{"n_experts": 256, "norm_place": "pre", "rope_theta": 1000000.0, "attn_scale": 0.177, "decay_shape": "linear", "doc_mask": true, "train_tokens": 734100000}
Below are experts of layer 8 (counted from 0) of a mixture-of-experts language model. Rows are named gate (a neuron's input weights, with its number), up (a neuron's input weights, with its number) and show model dimensions 0-191. Each number is 500 + 40 x the weight over its row's rms, rounded and kept within 0 to 999. Numbers have three digits each.
Before each expert's rows: a language model's description of what the expert responds to. This comes from a sample of Wikipedia text that the model never trained on.

# expert 40
What it handles: Sports season modifiers. Years, ordinals and words like annual, final, NCAA before season, tournament or round in sports and election articles, e.g. "2020 season".
gate0:580470502511523482522457446516503506483518499468485471537457503462499571496445541507465542491455517516444578527506491501430506490525484521560534499500472511461554515498541413510471511480545518449501539464418436515577518587422534494527471477459443510564547505468493492493512551514544496445403504527449462454477587510497533572585540450497498511513539454486489482557494535528441531551515526499432584488524546504496452502437530472581493592460521486531486549515449515527518544554530496520549571458505470488480548537513522446482535527506455567426424542596563499496524475463472492470
up0:549496502530479513509571533550516488492528528580508486490482448524480483503454490532539497482542492537577537429563475497540443520568504476487461494487498533533496466454444493505537536530563476536477491438519515527564497531467526448441565520547528483507538497489469510543521514521528492473530488451531536521465492546470521508508573465441493493506498502445537459463520568550532593542420471483508470351427470412459498529547518550447486484546491477443546526472528492466423450491453513468526612484472557496508499535538446496574493476501513562485578606567506503545568499509554511500
gate1:449473517499524445495456521514509519482536474561493590474544557493598521486531496483504490536515548458533483495522575528543504428477533479497518442512467487501524562387503513531506482516488508577444506484456530518458547487467507514514528449456531459528464514501462480454455428497559468505514436483465442512520519459517510478458534546532514475538470534535486517495506536484496436535543471542525499537620507447478565433416506464506586549456539530526422551440503534571486539526583512456556566487458521536509509486540523479475538522562490507415426517485458480423514518408464467447
up1:489501453533500518536520508452536427483469491534497547551452582526503510518518453587521588577475554436520527482483604516557525504490546509558553437492497538498453505475488490567474516520553518513477534443503550455506539476431440516455477505515498570495499472467490517553521566539539565518478506545527502505469533513489499504508532441509499496539572493525438482505479504527547435520465460470515586542483501489536453486412558533458496514495417407492533525539473500527480419591505472549458485446450485525558527426508509539471585447500519520542394463490465520540530491470446523530
gate2:565489499515482480544523449474474518496501498577554514527518525508455550426458498484536456452424451492541409541491513426512412533443524507472555506546584510522504552501535487462509455509511529464581494519488526551476456495461459523537546484429426540429507559625544431472527546517524550529410529497502502523437476524495502546547481426399502488495534547501516492503512541552520459509588494484484501504497553471453508513488540491450496535462529593469509533471515468491541455541500448433492486528481432411509486528506537482495519523443562515537551505494485486545464486445567493513
up2:485493571557484472493536529570550437483475433531514561516525499454536579523498528519500525501562522567589501429466523499553467454480467531431544522443447450473441547516465529558463541499514516496489572510503497468479495474498559450447550557558508523507547450516452441586463498550503531462567540539564533536520519533477532505513422559464480523471552486442487497551449570465504508506476549436513559536518448533524568489538500455478546478559478534559473388429449515445511517491505480529539481468542465474483467509467508544466498508523492485543513518429522412485494445488470483556
gate3:574452507407507543499480527496453529486537516450447483428505512502440571541422494480523483466448515513465519558405492490456499558502546476535513430495466502549379552521451546477549522502488522532517484503455521562431407462514518437515472520495528453533488454459560547501493514474500465451491503496454454531435502517551444508472514516483476446500523457488420535435585393557494529510462506414477495473528499491464497466554482429460554478491493475519510559517514426445516454594528491512468473454514463518501492570524518511531555537546481445482557500492464545546485505498497524464
up3:460426515496492446516517466526542501426463462443516458483583529521441515559513464468523540527574526515451469491486481539470528470499460493486498462508496480450570571511435486469517487544487525480505477676525484595433534471483458552481524501455567510473429461494476488463584538481541490454451488492416484478573513519504461486547501414529531540439465449484514486521439480508459492527457543536476516465520518512468525491524515519438517470484518488497535512492551474547542443492489555473529440523529530459440528442414515406445475476519496464474456518534510522525599519549502533508
gate4:514469527498523545528556518538537521554526538484526449525554523417448475494464432559521481443453529496451497517498465503468399550521512478474499469454517467574544448471545510483499530481509509499597500559468438512540487496455530488532488441541560505483534474506491478452470512519550466497500458532501478515492555491483441484438472540522465504463540480438446399449499493525492493500500464499488554450592455468392455506480503529474547398454453531518520453511501559493425534527472503567509498462561477465497503489552550564465498606499554459540452476494532542540592558491582505491
up4:473507520558540465493418510440527450477528536435538471445462502476471546479462494424491497508465541580556522565465496458451551495553533462495478560519456477519461481475528481513512581515541468487463515427549576500508503506464562530468457512506486552567538497498502463559452585434495412480448491483415491548521469559459539483509518464447532513512539452509537462493490573540503503610487500478539457421476514490495505444538433502569516477529555516500530511514507471508520556495483446504543519452505528506514457455507380453517476478450461529467509512433557570445532515426462499477
gate5:499458430544498557446475492461542530499497475491459448492498480504538410563492528497527507493547482520560545558527507517461464531480488509457466479429485514454524473485465467470565528577531541451572593472444477540477462547571506539481504574547467532468443517452536578553481463491506462488554520470543506499424514479451522526468531479562520510550489455456447462434512590457452496487482485467457499555541523501544467469505518542504483567470571434536426477482476506556481464393482516519477564455485555513508439498497432552476539457495526488514529563507498548493533459423511560568
up5:526457513509528507431459500516430516506444501561517577518530546529454503524481493561515483498460461498511472515494453484519550457426530526594475530496559482547500565464519493565566559511532539385523484434495476512568466478450552485519497501561584579500422487482517485515523424479515423557470525478512506499532485477506460470491455478495556513483557463531474506480486447488556544519535524417487502450536454543551584510457478504511398464515456587434486524481472526530487495394542516493515544483536457488471489447487508546464533542593479546510482519526505512473519546521583512504
gate6:571486546516490564524448517449430538527589436493527454533464569504477544532505532526514582516460470465498555468409565502510507506478441515460456430461465461534526437507509467537480550518524509464441478527532491551491486485473516528527515463539516511511484504494459527520479493465479422536485471529563455510549567470544458549493572422427474453489588533522526477519462470483540467485554567514526473436503553486501460469514548510517523493483576491471514491578463514605482471547492522487470567460517411427551575521488499413513461512461556465553491500514494490468526550527574487486
up6:516447578528514507574462554491510565551496452440528505557509507513529496522514501526486487434397464509463472463497377455518591538501449557549577510563486484530558474535589499479440518446493454480487485502428456441486482472470491399548534485474429499504548538607471525563488486453467507493502470569508495547494472486468521489514465531472509441462514422489492515488445553552484534457485531553574518483478447443516513527536533441496512516504524542414486536533505518530480420506437425496497525492510464457464460496473494474512489532511540528466531523529415541522522536464509528496
gate7:491491491495499484510459561532522475496538495467483609461404495568415493470513517567481502529459471492512492464524480582505566475578503515463497454481496460518394561513503486479468503517496564554486449507541550457503498416474514529557556511559477466534538471482537508429566515539479500527519394502515434495570449508556498521488545510485492529468521486487523499465508547551433474479441484473498495544587529526452517451533540499490451431476514531550513476498501513472525471470505487381499541475510505600569534519546421532502512541565538535487510529512445490539460402480448489496
up7:524503474513486536459503495454456504504483513568512563469535513523522532489442498508437484499567460576561548498510495547408522497492421482586437568413533516478511515499552555509556513569478529486524519495514559452536488462463514443513487453481593458548531507441484562545518506471547537452532535486549516442576468495523511475484491541489551501479562578471490448528505468518481478547499564499445511498490496553424503514414499630521501501514557448497504543489530530532520549428533563505469506530533521537450448466528565458521529582571521509575521459510555543543492504494497521504
gate8:494537568473458580518529550527481491479483472530510513510468477494543448505474515514513498430449484537515488484547455536444547516546497561453450548485494599512467536495499419459500487414564510511526524498493502586575533491498495560503562529455499414474436486575473561579482461522459502527488549528543491494558513515514501442524445468526488489550423430579484513505541508500510473441557455420496490500549517482575482550452489423483501497512435491521566500458534466526481409508479506558480543475449531509512462432457421553488493510505482530531404500472457453573510538503536490506
up8:480517500534464557442497450492454538412505519507489545434474500528453473470494448484437506499505518442545494503423478505513551484436504514456510507488555466456456480555477484491460518589503486491520476532450548499483539459470463495505523506498506439478494443528553554554531523466498434483423435427472564543507507446555546509480551411445426454440496460511483538534456534467481433492531566441521492463419487519522546468509529504556469448475522479519496449563542544493462431522549501474512539540532542486453487505475490457471534536492592505525495513538523560537469461494505417647
gate9:437492623502486516506499531527512501533468429474497503489508532527418483605516500450471492416486518527457517499472470502466478541506507504447464485502499448466559586499535544499518579468473469486444457547544533604467481512477463458427559527517522533529475505484500443494534456501510498530520559484462432545509472512464493514521514548486436601531492473497554509501456508508498466530520437461529436407456503540475431505488463444507475445549481589460473546470533538536566468508499620473526504506488509530500496461439442537541508420544497571472450504477487478479550502521431458525
up9:469456546507476440552519446474498472558476483509502521525436560469517470542513474484505526588487496492418489512507530502537564488545503532531552507468541512475489452523473505521546469509536547500525515524570474537514443529487561501498507603477520514519536496544428558472475554517503493535474483446519522511439503469544539410549476590439575553497510564474480491486480448478496507438469553491469463503560513531471496505531484556495517590501483469499463497518497433498536543468471524536496408491493612454492517526598490494532440513491428567525561444420450481546414503501470594542
gate10:505519540536464475566503450511460545522495491506513604502535543353574546578446461431473511467486522419490515487462533431534468480483487430478553514523540493493498470496556502547498424561552523518472469513469571535481479474496516443421496514521428500491457514502489554494507448506526453516435456470540440578501501472495444542439406446522487477507532543530484529408485503486537446530502486495520531581494540521546545481514480538466517457496506544462482468467435496504477520519553483529526486587448505515499556578459483469501472511529574576542527523462484497466555520524509447501
up10:508473485496459518506543478484521547519464413534463479501521500536574528492446530456462581466472480539499417457535454541507479497498460441465552534418568483559529562539514504522482446489426496527577576472519566481522514443473494545521467434496473464510535466518448445485486428504466521517535427480461537532540502500554533541502521444427481502446468500553583510570537536496498460560493428490539409482475553494525559503564490530495499578531557471463521573476509404426494453530532518503500501483514587528471480484513496466470565556529464534416526466492507481487491532512476527462

# expert 6
What it handles: Years and centuries. Years and the closing digits of years in dates, often after in or inside tables, plus century, sq, and round thousands; examples: 1984, 18-50, 17th century.
gate0:481523519511446421432502496529550503466534414457531454533515506502507524496496566471472462486527589583453519548474437537556522517495438497510536464508489530481588555492429479591503434460448496529493498408546546452531489454540547508495487516549448506534495563530501520531438518564431467506485550504522488507489505571568512421438444549474541487578448513450496522516514464466518493427512511481478470549526545512452397481511535524539493478498540471492545534451478494462430450475480425485433384514452529490492537488476530558470459434474532491516481488538468501484467503490494521485
up0:559460550510539496478483466455439515452519445486474469547509493483520394448582474510493421468475521497455515520524456504465420545560443504494538481399571496518483600510478586501460500508515485492532542505528526587506487496499567492523471502537470450458481507558534487460525455495442470545492593403451495516437521497448492513495492455525489554536548446538553522466471435480526456505449513474481534448491461548498489530585425459495449500483493543518439474493487490494509485489522506496534521542442478428509541447526547478485477466500554507579450507421509453561497486490541584549
gate1:598469563516468557499469537575496494480498511497484539476520548495471515510554535525515478506441425453442543483464518451504528536449545509509554403541449519436542502471432498525572465433489509424528529502406467513502525475428489489495514570491522531561488528553493556549534417513527497467463489530449500426433520465528479500549539531496548490486438506554529531494497478477554535453534507512513451489507524550470519520479440423450505490521480567498536536513506509447467445591503479495552487487522476594499494455497569530524447473426505459521531540504492442564522518407447445542
up1:424488512515537523434510483502471520472504462545537510509445455489476473466537476537549499482528475487539480517501482452549464416497513433559459451563456504477573480434461519509568513537464503489443438543531568485524564528462551477503510506417520545534512528524505462472441476508539526499555530548595496548536478528456434504474516487526403499449517610523530468566529523510517530545575444503503438415527448550523522469587488444435498530454480538468476451549451458466493489513482448488458511549476500498517526446450503469512498510530464460473534374504505468567552495493454517467
gate2:464519518518567488499497483510582527502482464521541460491477499486519514504488493525495491466530504496406548431517501564513423485517482428568472441483465455479557481576474477512553464538470440516442471462542488530525467431475506559488530507518494515492478463520458488382477480496505532425515473543597533580501436519457490541537448560445526509530485510486554486508520460634485525518452501465488536480521470454543514446562505543517498452487469479487535431468453508565505492468480501462463416452517543572452579518554448496436509530506472417530532417440506496496488457440478480485
up2:512457475453437508448516574540470494493475543472505475505402519481461454509511506425500515496473503472475555526530528470494471516495501488495515484445463437406475474504538512482599483517490571556587558441444489482466474472487478541462473465552512480514504532602553518451488446488492457488487498489464444520526459526521559549480488448512505496606533530401478468512481462569474489428491388508542479508502518505498411544488464453446484437455515512480591546491512550432559496481463503503431506521477558462500477492521480505557474518513508536529519545451513515485528494536553489375
gate3:527593499404443496509475489470444529564502507464456567625513451513436513504547537477484465511496458397496490499582506472492503509482555491519519553553532541566479474559515557590466472584456505491504457472528437442477483491518435445484499508606534460503487494497518498496520510491517515482494479473571490473493505537565512466472498470533540448537485537465497488526528483488519508530458442545575532494514502484560544453410543521491496414548534502493564515518552511527473499341496544521466456537515495515506513492500478445522562494526493481517524527502578490547544501550500501449
up3:481448507468470423483547441498494468480514466496501545512584527501471491468523466461506472554521555543447513472518505513472525543480463454546519520520484589508480494549530428527517561514573433527518448509451472522525444450443538549457498432484499543508431472486474542526546536454467522470412453477502475414486457450504501438420499448519523427570440534571564437504510522445544460556546460507511477506463550450502474498484485530427532592496530553514470512516490542483490519520574468504535458528583539425491562539502457446486537501513562527432441467540511480492545495531533543475
gate4:541537504475517503538588493498467475571571530444494473487480493453483506511485409512540466509530569525452513497495490553526481529507398491473425558511479489462498496506480586539473533516511470523485467495477438497498529474558447542478496460547481473530462539510526539455547509445490469507514542578427546441490512523521410569504538568585491501531442481538448492538515495556572536558442559541497528541526500538586565524489498482509537491495566501476478518567525547550536420533523498480518547495583460531468485534536512586477541431502489419528433577504476479513508452520456540483
up4:445514433530477524472406439516550525517504490557452499522450482456474485483513536529474466442453413525511539480469501484512465522532540490530488529500577511433527486553408514507535509468540546519507510504534502489468542503537458481494530420494439485432528518491427480510432447471489481503594527506455481478502462531537513524465527485494557523450528433552470504501478529457506439592539436458463470546562488474427539545413587486467503440468551468511515519503484519500467486507517463486462535484507491561495394554492517530531557538546436504492483503555487414475590500503525400441
gate5:498483506502443570515498484455430429486478454456489500463509494465511418539438488534539459508402525585520504500497448455519530486499456535546519515483512528524565509516483466472496510449512490488502572489456439445548512539502409451484580468535488446509529392537511522516547487474578524472535439513488551366472523517488475546527499478487513578537473487563444466443459500532484453545514486434505434527512485453533467580481494483526529477558463580453459485507559548480465452518474438448475524509546507507539556470511525508502555521522499528463418509452472456511441478446443472479
up5:600561508553501487462491563487492518463497459453497495501509535488468451457486496526489529508445482440516497469547436502491523499568527421437549489479537546476572513506464565568526534440469469512530441458473572465456563454461483529559474518581510481531460470464498482549445410537487516472515546476609561452495477552475456460548491502545436516490472477447571535427438489476477508481436467466516403481573509460434456519515500502612490520498490449485452515476551495497526489493452483520506516462482480512517521545460481520465584478529574510557546475478487517545473528540561530519
gate6:505473420447455542527509491503538570515385515464491491480515490503481460473539425502462460526495555479478541453564533519505404558496511541455498478492435576458469468554523559463512554475505521524574508450453455499517483541460520510559529487517458513458522523559450532445584546533483522531493527520474526473461427487503499500529522470436513434520552513461515526540514452531489460481434440519410505495505440465472551500415537509495448532437533527476527412506552522494572428429506588515449527522520465542533487511463552452470440525490508498505420499531510494529572509511439529520
up6:489523512510515421438523560492476508439495543585465466514452491498585522578451498455493485540495472545504462519491522451526523441522419504522557530461454469516456521433513495555507495496514504468479525484512528478503546521552580509550467463506484494445500547426558514505449478593454462532533508461536482512508525571540499423469504493503512553509494516498437601508483571489461550480478507570573582558505491524500483466549506492572489474482495550463511533530422441538453495495535506476510570440547494520488424477512550487409547521414522473523488467502432480474555500439531483588
gate7:511496472555483453603491470510569499556526555478484519542476517520528595521526545521480494548503502525541449467495570490539453459492495453520596526486478557530477485463485430488520486468496502517519509507512506473525450501483494466596494492484483449524572510455461559458491523483522533514645488553537514530481538535509608434551476489437531474476446556584542526560537454529508538531480532564582462507504510469438515511480520525468585513437464429544519394507522459514489523399472504495487495490443464515549468536484469545450497526502485554514514486535492493498546464441527469514
up7:399556472523538499489502483505545555578474437466472418437513533445495460456465503551517463531472547470413553496538476543497488479534506456469433518573519474491535486543526488489502549509454456563445474509512473468536476468519437458457557539477460467511448469469510423589494494390411496504527558508506558511509431470500500560545516529494476574510456486472560506451484532540584470516496575457493490509434475483565528481564497516475492534463473502503428537485419599472518433484467460498461485580464550497495474512508552528500475456507475453483552526460503510523484465477472479511
gate8:516530548511491496551561458524502457538537517472470576505498463469488414543479548527531469494436483477509523528546425518447475493486555483456559469447460497511503460528529479498576535486526481509486464515565459452450514511487468471463475534531466515507481477502496423505472592528445532497494414492463580409549503508513550523456461519538476474474463481430475479525492475473531436430495545499521542546494506493449484468523510540416437472577510500483575544546506475330417519548471508521443499506548517539547509497498436453537479541520473490467534514509489537381485477498514472545
up8:405509481475500494530496495490575446546504485407492539550580547538464537515458531514517463427457487445548450482481524488468482536512474539539496538491555584517432462508467515535506474544542468547521544515486534530493544416504474404529509462523486519464583565482453534489524566503528520551579506509519398532487430463454465471519541468450493566470493482445518501483495576485505466465534444569547544505484489493544544478526515473562509469490495536485472525497533538606523516474517522472513467545466495472471547553509490501484466512435553599552472510542496429472504442508445416470
gate9:498497531463490449454492469454456508454492434434528499443406506592443554540428499505451465510540457580536496526443600494447480540532491494529448503503504562514474522565496500447470545540546525525463469542476424521497488534495584524559506496501464523481506494519492503430461431456525484527416475534548464511556509491533521523525478450507459446459515434505504444485496458430404456527485470510461493528486593555558485517465545540470516502487472464503474450516608476485532497503552556567537550439519478455514474523521474463464480439453532491589528486517497541546464502487450533495
up9:498515400449540444508468440481526469503461561491494457484575484469481503525503451553457559471522474503498510492544551422532446540462522515519508488540438478432509476471477481491463452568474453502482509522464491561494470503530488500503519474498512481554493478444348550537460485475556445477476524496533456453480521482470479494560450520513576500473409498488457529475439518396567432514525528459469493517516493494434514491485450522483487534522509515566472489498564549480462467562516577582501441515481495440564562508533558514477572451438515525536514479446449484544458515507527594489
gate10:515501493399560551442550449501457494583489516540516522534570478476511466519507469461473469523437482518572397500526527525498405416490482452428474533597501485536453527440490539527480523533489518479505474527530560458480528470498550494515553502478474523470519523503494511539477571491454490516516524501559471479518530562516536483433519455459440467482491518566477489507519476467509544515473491500418494512448506490466450480416556521420533472571528543524493567498521448578523516514593492517525477483537519483442605490493479450501499528523465413442533558466528508528494458572428460488
up10:579491524538529447530505531466475516540404513443455512487490613458475470540604522429519449480510537487506538470488454511530532506512437545473466523458536571487554602464552543423466505471524464487539499443505467474520503476516469549532548443566509467494474473517527501418487492474488467558519490610453495519451476496503450540493489485569441454462465534534443483563567504526567531396513485506448533496536501535496494571452467510494527497539514572496480492530444483472460510471545454458532503481485499484512505485513527487481458449523503431557525498425443467521464566437526534459

# expert 13
What it handles: Periods and decimal points. Periods, mostly decimal points between digits in sports and statistics tables, such as 12.9 and .533, plus sentence-final periods and U.S.
gate0:460579500509496564511557521454443519459525484523470523460567480483484533452385503488519490470485518501463579490497463496486516569465552441466482571584480518535561547579477468484459490538550544464518613534511526592515446515520540554477420557543529512500523429412490516525548484491441519545507503499491534579477440443478488540412537477467475524509435535490533461476543529533480561525504497481498543448495457523488559574406479496497488522487457540536503457519500449495529478508537494505486508550463492519523551456459547472447570486528502518543499497439554442476517534516494451552
up0:496475435468452480463501471519442455475535534526513496539603545538561546512553423491557500461538503519416513513471435451522546439477473508574438490541473495493453538598482504433443490539553508539580474512522533490507469520456421567482504469503534551478528504527545488530469506491551517481456450459517416482557524484513521517479523490497502456492505451529551475547504516520480539469467503553490510560513566460512500532532462484481583511477511518555558492480449544539535510458513500518537495493509400440558398535508493517500586499577481436484542450543449485501520565482400511542
gate1:545533511482493489536518480489517477571430529502480510544488499501579515483496571531474447535531455543537490510536499523497451581534501514532468502529453433468586502491516510537507511394541539501530485591480496491483506539493545503525451527449516487531461549489465538530485399484476446448472590553493462448544555508451489529533458475495502531462507488516504415481479461504523514502531536469516507475493445476498602485431514485501500513507460357503469486580467442484495456496504525516521450485496494457630481537496459541437496440578458509467543466565474495382539485531492496508
up1:541547484535468561489488476529543464461465457500532481478508510548475464460499461465532473521458465459499519509468497492452468438533534432445576473476509490416531462477501414463525471453512492462509554512480503517467448523458560496546495479487525484486546502518491435532455598593515402545520475483467503523403571460543557474530447501508433447492479490486419554534525441497544476501515500533609513463510565531457464437534472439486506482464538484482533465510488495408576431498502513588415542487511550462528467459458541482444486414496487452493483473511503577523488494483516520526
gate2:498449429406529530464526616524473497496481454538511465443549398563418511514500444419471577563458503483475506519500546583444482501502554543531455488519532545442520517518439470447479496494494476506506484479516500537529445481506531509510486524572502491511534468470538509462503485497499451518596491535516530507481506501519491567505527470483493566534454424470533446522448492506512529495485497507484440530443450391549518517520496493479535473454475425492470538445485401456457509503470498523547510501456482421501507537518485519548400479515483498485549418496469412590475485542457501475
up2:552468458463540528514449533478515501446506534451497474446521472495452479579525483461452520501470484480489468459424504556446564511483529524536545501547468555434475454547536503486553491496448473488438532498536494530470491416506453491525487533492498455511563459519570447455499466472530577471556454483504541495512513514526548448603514432454477517482495481529524514488469494496550479529500521554529544536431429470455501542555552509427534454574378495536486397579449472503466455524596465525505496492561500503519446457506500496434445497555490490447536508526529450561512453510537511436
gate3:581531501517469509491431452475405519530532492570526532480507520527522495512440517484494484523485486469452484468439414575456503470514471542498514544477502498496479443449502515392449480603460442497477538531498544531505499532402569555543502534488479526544400515509520482517464505522498516489490510484488432450546495523465452525504572463482449495552522518491492526435508455466521508516529475565444495536376536455419439507506498510499502482497525520547517518495519476490502431434466596540550582529517484513474492544549421452561532544500488452500502482495548476480462526530466602496
up3:517538478513543414449432524494506460502447535532544532563450451474498492504510500447545480470470471490481484461503491476522435583479505513514501514494564495539532497482491439519488530508487468490551500462508501510525436503515612482519416494494453441492577511479461476486548515527465463517523562541504474511477531534517475423521524473466520549505463445416483527548564499533532522610536519512488500563541474516523437489479435532441450489584472501463420597496511455520459445492585542507468566536553609476467483454505453469502562489476477513494521504518440456502595523512480516592
gate4:526468549576458451458555449496547607548501441488569549468483515527516473506431500513495531506532471590549398457463491494466544483482478585463536430511522499484514510492480494442559494461525527546468470464408525516537437509447497521483611494506441477479496515517470492546525446483501468513556459509446533567489515534587553499502460480514494557531506511503474492479497511442453527551467473493524434540542468500487520434499483428502457567448541454581490489541508459493479455490528515504465457509505539572442505543498519525552532500504496600447545488558503482514488462486546424431
up4:517447468498490533535437520527383467451455466585515469519538431492512482526484536513491529478506508477493552477564454428477460510498548472496516534460545529548485474479517501508432487469553591473515485543450514624608503502577487494438514534475481489483471525542469514492447566474548474490532483492510480456440549528450511534515532531521474562554537398478475532494538500439396478438500456534530582527476529416504504554455429542446510550504484549494507465488469504508495616503470483545433475474475497489566476498497469518507554503484463471487444541503513511514508447497449478479
gate5:484554501469463548484470493603460477554506545397493463502452578488534522482510507490489455556568539499485493519415568498454575568426511482539495489467534489540501510521568532520425429451520531536446507471519542503455485529551506471490522532509538478429466439473497509511444631499495550499442515537492538470546504481490506511485533520516520517513416499471491471559528544489502469453486558439510484535494565581506546445504512488478464578500480562534507532473597505491452458477521501554518582494471484445472505480483530506538446498551557498469487510467545546559536559491472524593
up5:525489501569418442578484456534484458431538592482459471500505483524552443486497441558513503490490470446424484443513480470546481532488576514493462592500492461471506451502493520463555431471462483483514547521493491504559534553563504529524466497462489474491464481467518541491495468535529488522547528486470491519510509473556554466548475511536502487530586474527526500554513498523578536484520554508498492492452527474520572471496574471546383524550505541414483495466546497447501527553556554464453491466535522471428426475465524521533540575431547571476506474487516608493438517487443440486
gate6:547567533492517428520479502486568506472504512499533514483487507469482555491510541493501508583500458497495521460467519442526556502542466467486543477532550515467492526436528469497478458528457489448489529474547451508448534514503534529496517477486513556516442544536548542495416560453533575533451537479507581523487587391468569489555546519436558443533538512523549500485415522519471467421499493511486433543544546482561537507490518456461477576423563498517488483530523487467469487495474572452486549556489523412477508448521535506440416467494569543474484563487542574521433485532536488565
up6:519598459493520526411477511467512516461503453491511489478476524439447510469479462491462468464454488422532554577436464444459513533499499549439509499489515480535499463479487482520522440490539488522477560535445475556480520476468500495557451516446416488451477525566508502546449523467576529482505478510506462494532420491524418509476466549541508519536550456433478501525495419445469520538512501463413471508547486498483447466503479525443485576450559487597482454478511459516536445513512538422543571464499556513495507529552491553405554491478489486428542497500435422451512556455558520482
gate7:535548522463506473523493509454459484503583527542478459465433421544533475508498536503499500514554447556485476513465483568498551495521494513519486543432464559497463499477476502566561560477530415476510527522514422514412554468480455480532555471459578513470465517511461476504562605505481535517475579490518529536471522500507485479463500535541509491489582531484533547498485509453495465537513416481533483415487511469488514517469415648467508528584519519467483563486440514518483517525524414532532481434508516492492490552565546528521431476457481510482519451468456476478507560570465513569
up7:489508522536525500462530530480564461506517556562460532545514526509458539460468516461463561475451398435507520506464486441500530520550511589518524508483498503532481511536534534473476491532444422511646476426494547550520418476490503545540454510504451501500500486497449469518543474547540505514500500529567501487488485424530439449470541526485480510522491466547449561450495464510514459476522571515532517567618390535496508493492505466578535520496522497573439499490533555449608509522466531505479574479530543483459466462499484538461520486472560450450525461485519523512511431475449517534
gate8:454511536466506478496505496518541502546579496512486486497471432525524477501494569494512517389507434567552457494563513495450504509519464484522499482420534488543527495560500524559474582462463481555434504492546398496493463513510512494522494493493578532552502408523504516442467472504514485435463555487465483498470523526497513550546498545540506458518457544412507558483511438455510583503533473510520498499530546464485488565516380511520459460456549494537454509477525485475457493595484515522561428525514529525471434557475515513436551412454552461490497523492440455517437537518521507602
up8:474485529535448485481526521422558511535438482424521429488527488494467482414519519460520498455580494476486425500468487532453492469477450460498516484467520590417595481469532575518490482466454491484447459484498553433513577523398568509495507496490488456494493526509570507493515550492465503482524546479537520513442477472509481462474533524544472518498502502494501503535561509485508457477500484466546495424557477537428475489481537470580523524559481510563565460477524566502544512463535560501506351465506549479507532494469487536540550485470425524501547617509492556492536552453481528476
gate9:495516559473474529490541516551489524512463524480556468472422463517508458478481480380514541509476545454523417490543536531500433525568535487526546507486474530468611521573529554524492579531479492564490542478456581553492542546475468555484518514536513531541491530479496506491421512480578484508548442511487520580510543471464420569488484434448527444451406535421453539433510554501475480538512498459490483495491468528500536510477423511503535504570556516461442522544541520450508486521466470489418509487505465566494523477485536508513460520521450513482536509477617453506553532518525512517
up9:479509605538502523519429568460518502560566492521500456544486506540567461520538562527489501435531480565469487500563546505545557448449484519486471473515526497496473494427537495469500528487486494533539452535596464401540449466522514447586470515508553472475511452536524497474564466509549515495562566540530538441459483577514518467481502481524499474452549496508426531533464562437517539474444532496555415535510452530490487539509533502475533452481470547547510422413395481520513556476499535434564490494506576439501496560552452503499515508485475577515504483515481454506500476545480487488
gate10:454469433546492415469496505484489505449544540528444505515477556483482512520536475461471484543480438443517586516408503465521519524474529530490473527559487458515444510502513490459547547437474520531545531520511513564469420510505539456495511576513526578494509503544508484510493415512480531530457460466547548431562440469547578504534565424528574457455506483459509459501515464535527547470450491511469554524473488514470533449537513493501437547525521587481489498493458549450525457411520497512494542502552541515484549545500451489546581484413545501466520537555572479433517570496421515549
up10:516511434456568516483511447571555542477549467464493507537517550510562496500486562496490556540454511456551495483553508523536539567542408521489577465555468498546537394525537520496563546488452507505460547539540434482543526481499488466488512552559443484438494471471510475471535490535478538501452490446515528498469495465467521527552524515504508468463501435535489559496501492511520470444455555468451601550504478498556433437528471459566509495469532461492500454505536408525560571530462497554535465470604517590473531502507479562533491522445506480507524525534439550451504447515527568550